{"n_layer": 13, "d_model": 256, "n_experts": 192, "experts_per_token": 8, "d_expert": 32, "d_shared_expert": 0, "activation": "gelu", "moe_layers": [4, 5, 6, 7, 8, 9, 10, 11, 12], "router_score": "softmax", "normalize_top_k": false, "routed_scale": 9.58, "balance_loss": 0.000218, "balance_bias": true, "n_groups": 4, "groups_per_token": 2, "init_std_router": 0.0201, "lr_router": 0.000797, "n_head": 3, "n_kv_head": 3, "head_dim": 128, "vocab_size": 2048, "norm": "layernorm", "norm_place": "pre", "norm_eps": 1e-05, "positions": "rope", "rope_base": 10000.0, "rope_fraction": 0.25, "qk_norm": false, "attn_scale": 0.0884, "tie_embeddings": false, "parallel_block": true, "init": "uniform", "init_std_qkv": 0.0236, "init_std_o": 0.00377, "init_std_up": 0.0236, "init_std_down": 0.00231, "optimizer": "adamw", "lr": 0.00088, "beta1": 0.9, "beta2": 0.99, "weight_decay": 0.32, "lr_head": 0.00528, "grad_clip": 0.5, "warmup_steps": 299, "schedule": "wsd", "decay_fraction": 0.471, "decay_shape": "linear", "final_lr_fraction": 0.02, "batch_tokens": [32768, 65536, 131072], "seq_len": 1024, "doc_mask": true, "train_tokens": 434700000, "steps": 6717, "dataset": "wikipedia_en"}
Below are experts of layer 5 (counted from 0) of a mixture-of-experts language model. Rows are named router (the router's row for the expert) and show model dimensions 0-255. Each number is 200 + 30 x the weight over its row's rms, rounded and kept within 0 to 999.
After each expert's rows: "comes after" lists some tokens at least twice as common just before its tokens as in all text. This comes from a sample of Wikipedia text that the model never trained on. Tokens count by the router's weight.

# expert 154
router,215,181,209,201,221,249,125,230,225,211,141,164,164,174,202,199,171,204,206,187,209,229,186,190,213,212,204,181,157,179,246,205,170,214,190,182,166,181,198,219,196,159,174,205,200,258,198,150,222,211,230,191,198,166,245,206,232,182,160,193,157,177,201,228,195,240,229,234,217,210,153,127,190,236,255,236,178,221,186,199,188,190,214,184,230,217,172,204,203,194,166,215,240,161,225,182,211,239,136,178,229,168,221,206,117,178,213,239,173,206,206,207,217,220,171,193,178,242,166,206,232,149,200,168,197,184,219,278,247,233,240,136,167,151,231,217,220,182,197,212,157,203,167,164,168,215,187,227,195,260,209,211,196,224,171,161,233,202,171,248,204,217,205,242,209,207,216,201,227,159,211,231,200,175,227,217,217,179,167,241,194,226,187,169,195,150,208,200,161,220,209,175,207,232,153,154,195,244,187,225,163,205,185,240,254,186,211,213,272,277,265,202,231,222,251,150,188,215,230,198,184,198,130,199,201,220,205,147,215,176,193,168,203,236,195,177,152,163,203,209,191,204,191,213,187,195,137,197,266,158,244,196,186,254,193,233
comes after: " |", "\n", " the", " 1", " 2", " 6"

# expert 42
router,157,200,162,181,209,257,183,239,214,209,243,210,203,183,214,159,223,252,226,206,129,242,232,219,145,196,176,209,233,189,183,196,183,211,198,146,250,224,190,171,201,193,210,225,193,214,142,225,216,163,208,166,215,241,174,207,213,190,178,166,182,171,222,208,183,196,214,156,183,174,215,260,191,160,160,149,192,234,240,191,235,224,168,207,130,206,222,226,265,181,219,172,177,208,184,212,210,189,221,195,249,165,165,175,215,215,215,246,220,221,182,154,189,212,211,173,143,149,175,216,171,205,209,229,189,212,162,189,138,189,256,216,196,266,166,196,239,221,185,237,218,217,254,115,218,176,203,212,169,212,198,195,162,199,238,202,215,181,268,171,222,215,173,207,190,151,178,179,214,200,213,224,233,159,205,174,206,217,225,230,223,206,148,240,223,225,226,205,210,213,194,234,209,184,202,170,184,232,165,160,165,126,200,175,222,197,249,191,165,251,197,192,232,186,222,191,163,213,151,218,217,199,205,200,158,163,201,231,235,170,213,203,218,296,150,181,229,238,203,251,208,214,130,134,218,167,211,188,183,240,220,194,184,211,190,240
comes after: " of", ",", " in", "-", " and", " by"

# expert 189
router,187,141,262,166,252,206,162,214,184,215,171,189,213,207,214,167,189,158,217,163,228,200,152,244,201,193,168,169,154,200,238,134,240,160,231,151,178,197,200,184,225,214,191,192,204,180,232,268,195,211,212,230,198,143,186,186,238,195,218,189,156,186,221,145,196,176,206,216,161,177,240,194,218,223,203,180,194,217,179,293,237,153,226,198,230,201,199,171,210,189,181,231,187,197,217,182,193,216,188,227,206,201,200,238,200,148,227,225,158,203,237,216,155,228,214,233,181,195,169,241,252,168,160,155,248,227,235,254,208,264,272,178,153,151,159,193,203,181,200,211,162,146,198,197,184,225,224,198,256,228,147,227,192,194,224,128,191,228,218,205,217,213,218,218,214,217,205,201,230,198,212,189,176,179,191,211,206,168,174,235,242,190,201,211,226,225,226,179,226,194,198,165,230,216,155,176,225,234,184,186,203,275,172,247,201,163,187,178,192,218,223,187,216,183,161,124,186,242,235,180,138,210,259,210,171,167,229,199,196,189,144,235,217,168,211,215,209,235,205,160,189,252,152,200,191,207,202,189,242,209,192,224,244,173,163,144
comes after: "-", " 0", "\n", " 1", "S", "Career"

# expert 138
router,201,165,192,256,176,187,195,220,228,196,179,197,159,233,213,220,215,224,187,169,207,172,211,151,138,240,213,159,207,229,221,238,177,211,203,178,204,187,169,233,188,179,226,201,258,238,148,225,212,194,200,222,223,210,214,208,237,178,213,196,175,193,164,183,131,215,226,226,237,174,191,176,212,206,193,244,217,214,159,173,194,155,245,226,218,200,182,199,203,245,194,147,146,176,214,226,167,225,128,173,194,193,232,220,225,150,199,154,216,220,227,225,222,192,196,230,240,252,187,166,194,191,185,199,223,184,182,224,212,183,223,219,183,233,144,150,193,226,191,212,173,169,222,172,225,188,205,247,235,227,231,181,179,221,241,213,172,225,190,300,196,203,235,202,220,177,254,268,198,193,169,178,160,184,212,178,216,214,206,200,186,276,214,219,231,192,189,201,135,208,137,236,170,229,198,196,255,250,162,258,150,201,143,172,200,178,141,182,161,254,232,179,218,166,151,173,168,204,203,198,231,183,221,175,212,191,189,223,204,227,209,162,208,265,243,143,252,162,181,200,168,175,161,183,177,248,191,204,232,179,168,181,185,265,181,205
comes after: " ", " |", " (", " 19", "–", "."

# expert 162
router,212,237,200,288,172,182,222,198,246,166,229,148,207,197,193,170,228,175,139,164,251,197,156,207,187,257,198,273,223,206,193,218,213,196,180,228,186,234,176,202,269,223,183,238,192,226,159,171,227,154,182,266,233,203,185,189,224,220,157,163,183,215,146,165,153,194,192,230,221,229,232,237,188,153,188,263,169,168,212,196,156,232,193,184,161,159,232,199,204,232,217,205,201,226,217,185,233,177,165,236,190,185,224,237,235,160,174,190,211,179,220,191,193,219,199,173,201,193,153,190,162,179,218,218,164,151,213,238,180,154,155,212,155,239,191,188,169,216,194,132,214,143,220,227,178,137,209,208,201,168,255,200,225,211,197,207,206,185,204,228,149,212,202,153,231,160,226,165,192,183,173,163,170,200,213,260,246,235,203,150,189,191,231,278,233,157,203,213,210,213,184,221,206,193,193,242,246,224,204,252,213,203,137,205,168,190,157,222,246,205,165,158,181,209,184,246,230,178,254,264,266,230,221,187,198,185,205,199,198,172,181,154,194,198,224,218,186,184,174,183,169,181,185,229,217,190,182,191,218,219,163,205,202,215,214,197
comes after: " ", " \"", " (", " p", " f", " m"

# expert 99
router,203,268,153,237,202,257,236,244,148,264,229,180,168,220,198,195,186,214,129,165,195,170,173,171,208,235,227,255,226,226,195,179,185,196,215,211,172,178,179,184,178,213,170,169,184,209,214,248,193,201,213,208,229,190,224,187,178,243,197,210,236,195,211,214,196,225,182,212,168,199,217,241,160,189,146,260,188,144,168,151,182,206,160,212,203,182,219,210,146,225,187,221,213,219,196,192,253,184,146,180,228,177,232,229,186,231,181,257,197,229,167,189,254,185,207,204,179,173,227,201,218,300,265,190,186,152,174,179,217,180,129,212,193,224,146,200,187,191,214,205,156,208,245,253,186,169,191,172,130,202,261,231,215,210,195,270,206,182,185,143,210,196,195,191,222,209,217,179,167,150,178,164,216,182,204,179,170,192,199,141,214,175,243,187,214,188,188,255,210,253,226,189,224,189,221,151,178,226,188,242,172,167,177,199,138,157,241,188,228,161,232,188,190,214,195,197,202,180,261,232,223,230,188,210,182,219,125,188,221,205,212,194,170,181,231,236,192,176,224,225,211,166,205,175,184,179,240,184,255,227,212,165,206,184,214,212
comes after: " ", " f", " c", " st", " b", " p"

# expert 82
router,216,254,209,233,185,154,211,214,195,203,210,140,232,214,155,220,251,219,165,175,210,186,200,240,161,208,210,275,196,242,198,183,143,180,191,226,247,178,167,225,195,182,226,229,234,242,192,180,169,182,206,240,236,201,199,210,156,216,125,178,139,189,126,221,153,186,220,219,207,164,214,238,166,218,232,235,183,172,190,202,194,195,151,169,210,128,235,192,247,198,256,204,218,215,200,203,202,201,171,237,209,195,229,217,252,207,185,221,204,197,191,191,202,215,233,187,230,186,162,209,215,211,197,215,196,162,181,184,221,175,156,198,168,172,149,164,176,190,116,166,158,117,209,222,196,157,192,193,148,192,242,222,194,222,194,218,194,241,173,249,211,199,241,217,200,184,281,179,198,211,126,189,184,252,221,193,231,223,219,168,189,161,238,294,200,179,203,204,186,240,198,182,188,199,189,214,220,228,199,195,185,199,147,280,207,204,216,165,229,210,126,179,172,207,169,220,203,259,215,228,207,209,219,196,171,203,202,181,217,156,213,171,166,257,198,200,236,214,181,197,192,185,196,207,210,191,190,154,187,220,228,168,227,255,179,183
comes after: " ", " h", " d", " w", " f", " st"

# expert 167
router,154,148,222,182,203,156,222,196,219,160,150,164,163,212,226,198,177,185,161,180,192,218,191,212,195,230,192,257,183,185,174,186,175,226,191,237,237,191,134,239,240,189,196,206,234,245,192,193,211,157,186,226,198,177,227,224,256,192,178,210,185,146,186,214,169,192,195,228,216,238,189,212,185,251,245,282,173,227,216,205,222,162,178,195,268,161,199,186,246,214,177,167,180,178,195,235,195,242,155,205,220,188,222,203,219,211,197,231,195,152,194,175,252,235,167,199,205,246,134,201,170,176,198,259,209,147,162,229,249,195,222,189,207,155,180,179,204,184,171,198,132,191,186,184,212,217,174,192,188,220,216,204,208,220,228,232,190,204,135,221,181,175,212,201,240,198,253,191,190,186,210,203,217,171,248,240,230,193,185,185,239,240,180,228,192,181,215,200,165,231,230,217,205,205,173,144,268,207,185,207,183,205,165,249,186,152,144,213,267,300,185,128,231,186,182,152,203,219,234,204,212,215,186,172,169,234,218,177,196,138,191,186,200,246,217,205,187,215,171,206,173,150,186,205,194,232,167,182,209,215,188,177,181,299,199,181
comes after: " ", " T", " E", " P", " D", " V"

# expert 56
router,207,161,198,228,216,162,208,136,198,161,132,199,238,175,162,209,198,184,227,254,200,171,205,140,233,234,175,218,175,178,219,169,181,230,219,194,245,159,197,195,144,145,225,179,221,148,225,217,184,194,153,205,189,210,205,202,167,129,193,264,218,180,218,215,189,192,147,179,215,240,237,241,181,215,240,210,226,149,249,200,187,148,234,165,205,178,165,186,174,233,239,208,193,210,169,219,201,224,213,165,194,244,255,165,226,187,186,194,208,156,173,177,216,191,236,225,267,232,213,212,201,210,183,171,200,172,171,193,227,167,194,261,194,157,190,231,210,182,195,193,177,164,186,199,233,258,191,216,240,180,239,226,211,214,190,208,163,239,178,241,191,219,185,219,212,162,207,211,236,226,237,250,198,233,218,175,198,213,172,167,188,261,209,202,228,212,232,187,192,182,181,226,164,184,227,254,221,205,263,158,196,268,190,192,228,235,168,219,196,267,172,190,129,184,193,201,172,162,203,138,113,156,164,176,235,168,236,215,210,191,190,169,192,207,179,179,238,182,225,180,155,168,213,216,210,214,150,192,142,190,201,251,192,225,182,215
comes after: " |", " the", " and", " was", ";", " to"

# expert 47
router,199,237,254,241,183,244,207,173,163,198,200,168,222,145,207,128,223,175,181,235,233,231,153,250,145,173,182,235,223,129,228,225,211,247,195,190,161,214,167,165,203,145,200,237,184,181,198,207,235,158,217,227,209,253,146,163,169,205,224,184,202,166,205,164,172,214,197,213,155,240,234,256,196,186,149,208,180,204,271,186,197,237,249,183,179,229,186,194,179,161,195,211,250,197,231,181,215,207,180,204,155,270,245,203,221,177,198,226,227,220,228,232,185,203,214,206,239,221,190,192,263,183,202,160,168,218,212,228,153,139,214,208,185,212,177,172,185,178,226,121,218,160,171,160,190,166,234,204,235,176,178,228,207,221,235,242,181,155,187,244,175,221,224,254,232,188,223,169,243,213,189,175,197,222,198,214,233,151,153,166,187,212,224,182,216,168,214,235,265,171,162,209,201,229,163,169,202,219,208,189,218,228,177,192,176,210,201,193,230,205,221,146,182,225,142,187,230,137,218,201,200,249,203,178,218,189,209,211,247,157,167,207,204,176,213,170,229,215,152,203,210,216,153,239,212,148,196,186,215,224,144,177,222,207,192,185
comes after: " (", " \"", "A", "\n", "S", "("

# expert 81
router,177,174,270,163,201,213,203,175,181,204,226,243,249,192,171,201,112,188,254,223,191,206,233,187,201,197,160,176,159,172,192,205,186,200,174,224,232,190,183,190,196,179,211,199,220,180,217,196,219,241,152,252,200,204,198,187,229,208,178,160,202,186,191,162,176,182,226,165,203,247,182,256,212,161,166,147,223,169,241,174,167,216,181,166,171,180,205,188,178,234,218,236,215,181,169,188,198,221,258,194,199,238,172,184,138,231,165,207,169,170,233,173,231,217,220,186,221,199,226,219,233,253,185,242,213,173,214,260,214,185,234,323,183,161,212,254,206,226,180,237,166,195,271,210,199,246,179,155,150,196,188,217,206,226,175,167,193,213,212,172,174,207,174,229,219,186,198,159,241,223,241,208,214,196,195,170,170,187,189,189,219,180,175,175,202,192,229,186,207,171,185,233,212,191,222,253,141,213,201,124,128,177,240,235,225,260,185,251,146,173,156,207,235,218,178,224,169,209,177,193,203,176,209,226,215,161,166,186,189,225,188,155,168,180,174,209,242,216,223,200,223,222,161,234,219,161,235,213,164,189,204,180,168,245,132,194
comes after: "\n", ".", "==", "===", " ==", ")"

# expert 22
router,241,171,259,237,182,187,200,162,198,179,192,153,284,182,200,141,216,167,182,216,240,195,144,215,182,196,176,247,222,146,164,194,198,197,212,222,227,187,175,172,215,173,198,214,208,200,205,190,184,206,230,205,227,230,166,182,153,174,227,181,192,189,195,232,171,171,170,210,176,218,246,198,135,179,249,261,191,176,268,219,182,221,238,176,190,178,184,176,222,159,239,185,247,202,211,190,212,185,183,187,134,250,253,245,248,197,186,204,187,182,212,172,188,210,182,231,231,228,198,173,255,191,205,187,159,237,232,190,219,157,175,252,208,207,164,178,185,234,215,136,215,161,159,198,195,164,267,173,213,205,201,186,230,246,229,214,181,162,179,252,137,173,245,224,226,149,230,157,222,220,196,196,246,260,230,256,227,178,189,177,201,192,250,208,210,190,210,225,240,226,178,170,134,221,179,237,199,201,190,203,218,255,149,231,167,196,184,181,226,262,169,188,136,205,153,191,214,188,185,180,196,238,199,180,202,204,250,191,179,194,165,204,206,207,209,204,192,195,149,179,193,230,186,239,196,165,165,187,185,223,132,201,247,227,223,175
comes after: " (", " \"", " ", "-", " un", "S"

# expert 38
router,206,224,174,185,205,185,204,194,181,160,201,241,207,135,163,160,189,208,241,210,253,172,161,201,152,199,202,234,225,171,200,206,230,203,198,191,136,198,192,192,220,187,199,204,236,173,201,205,199,217,217,233,208,241,195,212,175,174,187,229,172,172,186,183,218,195,113,190,202,159,181,230,175,220,197,219,215,154,205,248,230,225,230,173,145,178,188,168,179,197,177,190,228,204,176,181,181,191,264,186,111,178,159,133,237,218,191,181,216,193,191,136,170,218,212,218,252,246,214,205,231,204,176,163,203,230,200,224,197,200,228,236,218,218,169,218,160,266,221,187,216,189,124,216,198,199,164,252,230,143,174,194,207,170,252,233,177,185,217,179,206,204,198,223,171,231,178,225,198,226,167,244,204,199,195,214,266,174,206,185,160,231,283,265,237,197,185,160,189,269,202,222,227,205,228,165,234,155,219,166,236,199,195,206,235,158,227,186,219,165,177,202,123,201,185,249,243,231,189,209,193,157,238,193,213,217,198,219,211,189,208,173,209,245,203,169,216,222,219,209,208,213,200,201,227,274,128,197,227,208,183,216,254,258,193,143
comes after: "\n", "-", " the", " (", ",", "."

# expert 105
router,188,228,226,269,147,193,151,216,201,186,206,233,164,197,170,194,189,181,180,225,219,184,156,184,141,221,245,152,251,243,195,207,200,172,226,202,144,216,168,198,168,142,168,206,181,234,219,232,156,243,199,211,177,230,213,183,208,206,176,202,172,200,223,192,196,171,196,196,235,208,261,227,220,178,162,204,237,172,178,181,175,225,229,202,164,199,195,209,163,182,165,216,131,186,200,217,169,197,270,171,122,201,145,242,249,152,162,194,218,186,223,196,187,179,205,193,241,251,200,249,159,219,178,182,201,202,206,190,139,135,176,207,179,247,147,196,183,261,225,240,243,226,196,231,224,160,206,275,177,193,238,225,243,188,249,220,190,183,197,181,211,235,177,183,220,179,212,230,189,198,165,154,171,195,177,155,149,236,180,212,195,203,227,186,218,185,206,221,187,227,194,259,162,262,222,231,203,195,165,167,225,184,217,131,226,184,195,210,240,175,209,139,176,178,165,230,237,206,150,230,216,157,147,199,205,172,196,251,212,239,185,166,236,214,249,192,198,163,217,212,244,206,190,194,183,226,182,235,196,206,205,214,187,187,150,188
comes after: " 19", " (", " ", ".", " (19", "–"

# expert 40
router,223,235,186,259,202,194,217,181,185,128,196,193,256,197,177,250,195,234,189,209,193,198,239,190,160,204,245,244,198,186,122,227,222,227,200,157,244,177,187,186,153,149,208,250,207,207,162,192,185,204,138,175,198,226,202,215,173,181,252,193,206,222,174,208,148,210,161,234,256,139,207,222,186,206,177,244,238,189,242,145,189,178,175,185,146,230,176,225,225,198,217,177,93,184,166,245,184,214,192,192,123,171,213,208,200,243,186,213,192,171,243,120,213,237,171,206,227,182,200,180,200,213,236,161,139,234,186,254,169,185,216,248,207,238,218,169,228,230,200,222,265,180,214,171,202,197,204,208,174,219,191,195,217,162,184,195,157,231,241,255,183,219,212,219,186,199,210,260,222,191,206,202,248,168,200,185,178,183,203,223,219,221,211,192,186,250,194,163,135,166,185,207,175,207,223,226,240,204,159,171,185,176,237,211,224,250,196,204,222,183,175,174,230,189,184,179,254,189,189,188,211,186,179,179,209,152,182,203,167,188,156,186,177,245,230,206,191,163,184,207,182,182,160,220,215,225,173,219,175,270,209,213,218,267,188,205
comes after: " |", " re", " as", " de", " with", ";"

# expert 106
router,197,195,192,185,241,185,199,248,195,218,168,241,221,166,192,210,189,222,246,198,227,191,239,165,165,214,157,217,226,208,163,192,213,156,173,126,170,239,242,212,152,223,245,244,186,197,212,165,213,220,219,177,142,222,146,186,200,235,218,172,160,175,169,225,142,233,218,122,231,191,249,233,228,193,169,171,202,194,230,171,200,181,241,226,150,248,258,195,199,171,236,173,225,144,178,192,171,208,253,207,161,155,189,201,208,167,248,239,209,227,230,169,159,221,210,187,223,197,268,213,194,216,216,184,159,202,210,216,191,154,207,192,173,227,140,182,167,172,200,213,290,190,222,247,155,215,159,208,217,192,160,178,149,134,217,186,167,189,280,152,224,216,215,210,194,171,189,243,220,238,196,186,209,222,155,209,233,213,202,225,192,205,217,176,214,223,167,153,216,187,178,214,162,228,233,185,178,167,220,228,198,211,195,193,237,188,219,217,203,260,161,211,195,175,144,172,167,234,188,203,194,131,180,208,143,213,213,217,240,158,209,161,195,163,230,212,219,235,223,239,225,224,186,253,176,219,192,205,176,189,202,233,219,211,182,199
comes after: " 19", " 1", ":", " 18", " (", " (19"

# expert 66
router,199,178,159,217,195,202,165,238,175,207,200,220,182,208,195,229,174,187,172,208,146,175,228,162,211,139,230,170,165,219,184,218,182,223,205,194,216,186,197,204,123,170,210,153,290,139,229,176,211,243,187,203,194,221,259,189,156,162,262,207,236,208,186,188,171,158,209,156,266,192,145,229,175,198,238,211,237,120,191,125,164,213,226,163,223,238,188,220,155,275,247,210,187,158,155,178,216,219,154,144,168,216,215,166,168,228,196,162,178,152,224,226,199,177,193,168,214,235,237,179,222,196,173,158,219,176,221,220,232,230,203,203,210,170,222,237,212,241,192,238,182,220,220,230,204,238,210,193,219,208,225,149,170,195,173,215,205,231,164,198,141,189,198,186,171,244,222,216,207,242,204,215,204,225,212,204,189,196,183,199,211,240,189,185,162,196,226,208,130,157,213,222,212,241,212,209,253,196,219,183,163,176,204,254,245,271,191,216,198,216,172,180,142,199,208,217,169,197,225,245,194,162,203,210,225,204,185,162,141,248,173,216,185,174,176,208,216,152,212,177,207,214,201,224,196,231,243,181,179,186,226,190,190,250,194,249
comes after: "\n", " |", " also", "===", "ography", " =="

# expert 141
router,188,240,131,226,200,256,218,224,171,235,247,205,140,170,238,187,202,223,197,171,166,208,177,226,209,214,225,212,240,214,242,191,199,211,204,201,190,168,201,201,179,192,144,196,121,215,178,245,236,157,213,229,243,208,202,194,219,218,149,192,209,208,227,170,208,215,235,212,210,173,204,206,205,166,147,227,187,180,165,196,225,196,175,225,190,203,178,208,141,230,158,257,214,242,193,203,230,174,151,202,270,197,215,191,162,208,201,250,229,217,160,214,245,175,159,132,175,183,202,233,185,234,220,190,221,157,194,191,149,209,158,169,208,249,178,180,227,150,234,166,192,214,224,216,184,189,204,202,138,246,254,237,171,222,224,198,255,189,211,190,186,218,161,178,227,212,178,162,214,150,213,157,199,135,245,162,182,233,214,151,230,200,190,178,223,178,199,244,225,209,209,194,225,197,200,184,168,198,202,238,238,145,197,156,142,197,206,206,199,148,225,205,240,212,205,266,237,153,228,249,264,223,222,191,198,221,120,243,231,241,198,220,196,201,213,231,171,201,201,199,223,165,212,135,204,167,152,185,248,220,231,183,199,193,190,208
comes after: " ", " the", " c", " g", " The", " re"

# expert 79
router,138,173,185,222,219,171,230,157,189,155,193,202,266,139,152,183,189,184,225,218,228,226,216,175,220,239,192,247,200,199,218,187,168,238,200,203,213,178,205,184,158,165,217,185,225,165,229,236,182,207,167,206,177,227,194,202,216,176,183,232,206,203,180,266,171,210,163,193,199,219,238,230,196,198,206,192,230,160,263,169,170,164,205,174,144,194,166,206,197,196,249,223,141,170,168,244,207,217,261,160,184,247,212,216,204,207,185,244,208,175,178,126,195,196,216,204,258,193,171,252,167,250,193,172,166,168,151,201,195,158,229,210,172,159,186,242,206,175,201,225,222,175,221,237,201,263,170,211,158,173,209,224,213,165,183,158,157,248,227,206,203,232,191,200,162,170,181,206,233,209,223,235,183,185,201,170,225,180,215,187,214,161,202,204,224,273,174,176,203,197,179,234,161,185,251,241,186,165,235,173,200,174,190,225,230,308,146,220,207,201,182,140,194,179,213,205,206,211,151,175,240,172,155,173,170,153,182,187,226,176,204,174,180,228,187,229,229,189,252,215,188,155,184,228,221,205,128,186,156,215,177,239,182,205,199,254
comes after: " the", " |", " and", " a", ",", " was"

# expert 24
router,151,198,213,165,235,202,226,258,195,213,148,247,215,192,228,147,219,230,227,219,211,201,192,237,207,221,255,207,216,163,235,179,215,181,194,188,161,220,229,168,193,220,245,232,210,239,190,203,237,173,207,209,181,162,158,172,220,206,222,206,170,185,223,157,203,235,214,197,197,165,241,189,187,233,181,152,177,222,180,215,228,173,248,192,230,296,219,190,157,169,174,224,249,161,195,166,155,190,224,186,180,154,229,236,169,269,241,242,223,206,205,224,138,217,192,201,155,199,218,192,226,197,173,224,156,203,198,252,160,259,244,157,164,150,177,191,191,176,180,182,205,124,180,191,121,199,152,188,254,183,134,242,185,228,201,208,162,232,240,167,188,227,225,236,194,198,216,215,166,220,230,166,179,237,201,202,182,223,198,238,229,215,177,227,188,193,249,186,223,189,180,142,224,207,156,156,212,215,191,201,197,228,224,210,191,178,131,170,177,229,232,212,230,169,232,152,138,248,232,194,204,142,215,184,183,208,189,205,169,222,196,191,208,194,228,195,164,243,222,215,190,262,165,215,182,224,215,226,201,213,199,211,256,215,182,174
comes after: " 19", "\n", ",", "-", " 18", "′"

# expert 33
router,222,169,231,287,223,235,144,182,192,171,199,173,206,228,162,137,218,206,143,200,220,197,148,157,218,222,149,215,175,197,180,189,209,226,216,200,176,213,206,164,233,193,242,201,198,172,251,181,192,234,231,236,242,229,141,185,160,193,228,166,187,221,175,273,174,168,231,213,255,174,216,240,205,183,199,226,215,155,187,147,214,192,229,218,199,160,241,208,232,207,245,190,231,229,177,214,173,220,171,225,190,250,239,226,202,195,201,202,253,191,200,192,173,192,186,152,250,219,230,223,244,202,249,200,146,208,221,197,225,158,131,248,180,213,198,210,169,211,182,164,194,188,196,174,204,196,222,154,172,227,232,164,238,198,222,210,203,166,206,178,131,190,250,217,237,163,194,162,142,204,155,157,169,212,206,255,195,200,199,171,191,196,303,219,192,187,193,193,231,211,190,205,181,220,188,235,211,228,225,180,202,239,155,187,169,221,207,198,185,263,192,204,149,185,126,254,183,215,208,253,184,182,171,192,203,187,188,177,194,225,152,195,217,169,196,219,205,205,112,250,209,221,225,242,153,181,186,192,190,175,222,191,212,182,208,197
comes after: " (", "-", " ", "/", " \"", "("

# expert 176
router,223,191,197,227,228,216,162,192,222,186,147,172,173,180,196,149,169,204,218,184,231,210,207,158,222,197,172,197,198,143,187,167,218,234,188,243,217,183,167,171,219,141,241,236,276,225,179,210,225,158,201,217,224,181,233,235,193,137,220,180,177,167,195,182,211,206,170,199,158,228,188,177,168,230,246,240,214,191,203,223,185,129,189,173,256,164,188,172,249,192,173,217,207,207,216,170,205,206,172,221,227,183,242,180,161,180,219,225,227,185,203,176,227,209,169,231,212,269,176,183,204,169,230,187,184,197,151,198,232,223,252,197,196,157,201,202,198,151,151,224,132,183,199,137,178,224,237,210,232,210,200,182,195,240,193,212,228,216,154,207,199,182,200,250,237,177,222,184,200,178,244,192,185,158,246,229,203,210,233,234,182,226,173,169,228,207,220,233,176,200,251,156,208,195,151,160,219,222,148,198,162,262,217,217,214,167,179,190,213,275,275,185,233,219,205,120,177,258,224,143,159,196,216,204,169,227,253,198,185,197,206,150,218,231,248,220,220,245,195,203,147,213,172,191,190,193,205,191,249,172,205,208,185,269,215,168
comes after: " |", ";", ":", " 0", " S", "|"

# expert 153
router,226,184,237,178,200,238,153,223,187,223,166,144,197,229,218,153,180,224,155,220,208,218,221,250,197,193,187,175,178,168,239,184,224,181,197,119,224,132,189,179,179,188,250,169,222,200,226,175,210,221,224,167,229,157,187,201,227,220,226,198,183,197,192,153,201,245,242,197,169,181,187,159,157,199,234,203,194,226,149,216,184,183,176,212,237,220,257,180,199,210,167,214,246,203,200,189,234,231,142,202,203,217,187,173,188,198,156,183,177,211,237,153,209,186,190,215,133,209,186,198,190,184,176,131,243,194,235,255,242,243,274,185,230,227,208,227,200,240,207,166,154,164,191,188,188,215,246,233,211,254,169,256,167,268,218,169,230,179,162,216,165,204,232,221,225,186,225,209,232,163,238,214,216,216,176,246,125,188,224,185,177,195,205,186,231,164,193,214,188,181,172,193,202,173,191,168,218,250,123,171,193,181,204,181,188,155,193,144,183,196,220,214,205,229,237,192,183,208,242,191,159,251,265,186,209,190,207,165,197,224,126,296,220,169,228,211,216,206,226,201,184,196,169,175,214,253,227,173,197,223,210,180,191,200,166,204
comes after: "\n", " |", "-", "===", ")", "=="

# expert 15
router,136,226,255,157,209,249,244,178,202,217,213,210,271,179,224,167,205,151,176,242,242,201,172,293,128,155,206,204,204,109,192,184,243,206,184,189,192,194,190,169,174,195,213,230,193,197,193,264,227,166,197,253,174,214,143,161,191,189,223,175,179,164,208,140,171,212,192,208,136,220,244,221,184,209,130,133,183,221,230,235,198,250,239,200,176,237,216,186,177,197,170,257,214,189,172,196,200,211,267,178,159,204,230,194,220,219,186,233,208,215,218,232,149,243,216,222,190,166,195,221,211,236,163,178,189,228,183,213,170,251,254,224,176,223,149,228,200,221,192,196,237,141,189,183,231,212,226,243,214,141,131,236,208,231,205,185,198,192,236,200,183,192,223,233,199,169,216,193,232,212,219,184,187,230,181,218,225,166,144,239,239,150,200,182,202,231,231,195,215,175,198,212,187,215,181,156,226,206,223,169,212,160,250,252,161,184,184,198,194,201,196,181,193,211,177,178,215,221,202,207,203,199,242,163,206,195,151,188,193,155,190,189,189,188,246,193,190,239,170,228,190,203,175,205,194,179,216,223,195,261,168,202,242,213,186,163
comes after: "\n", ".", "A", "B", "S", "M"

# expert 28
router,228,177,242,206,222,187,193,222,224,150,149,154,218,192,195,217,232,192,215,218,154,214,231,231,215,227,194,214,161,182,166,264,248,181,209,190,202,155,182,229,178,175,234,183,231,277,172,160,212,191,228,228,195,220,200,209,204,180,255,216,200,245,178,203,197,266,220,238,208,210,200,168,202,222,267,244,235,225,157,158,221,116,255,163,215,182,171,204,255,176,189,131,187,158,244,195,235,232,190,220,154,194,206,190,184,178,193,159,169,187,239,197,167,197,151,222,218,212,195,164,172,172,211,131,187,278,178,159,265,220,205,212,211,194,198,191,190,219,220,170,255,155,167,180,158,207,214,199,244,194,185,183,238,188,203,215,186,178,170,223,182,176,208,239,207,198,208,221,176,163,205,256,208,183,198,223,173,203,178,149,203,210,277,178,220,178,218,225,194,240,171,208,177,178,205,218,233,238,169,172,207,257,233,220,198,184,177,175,173,222,232,211,207,208,223,203,202,182,231,110,198,198,231,141,212,172,211,191,132,167,168,197,214,208,228,149,200,218,138,176,191,197,215,185,209,222,167,211,236,176,184,169,211,266,206,182
comes after: " |", "|", ";", " (", " S", "---|---|---|---|"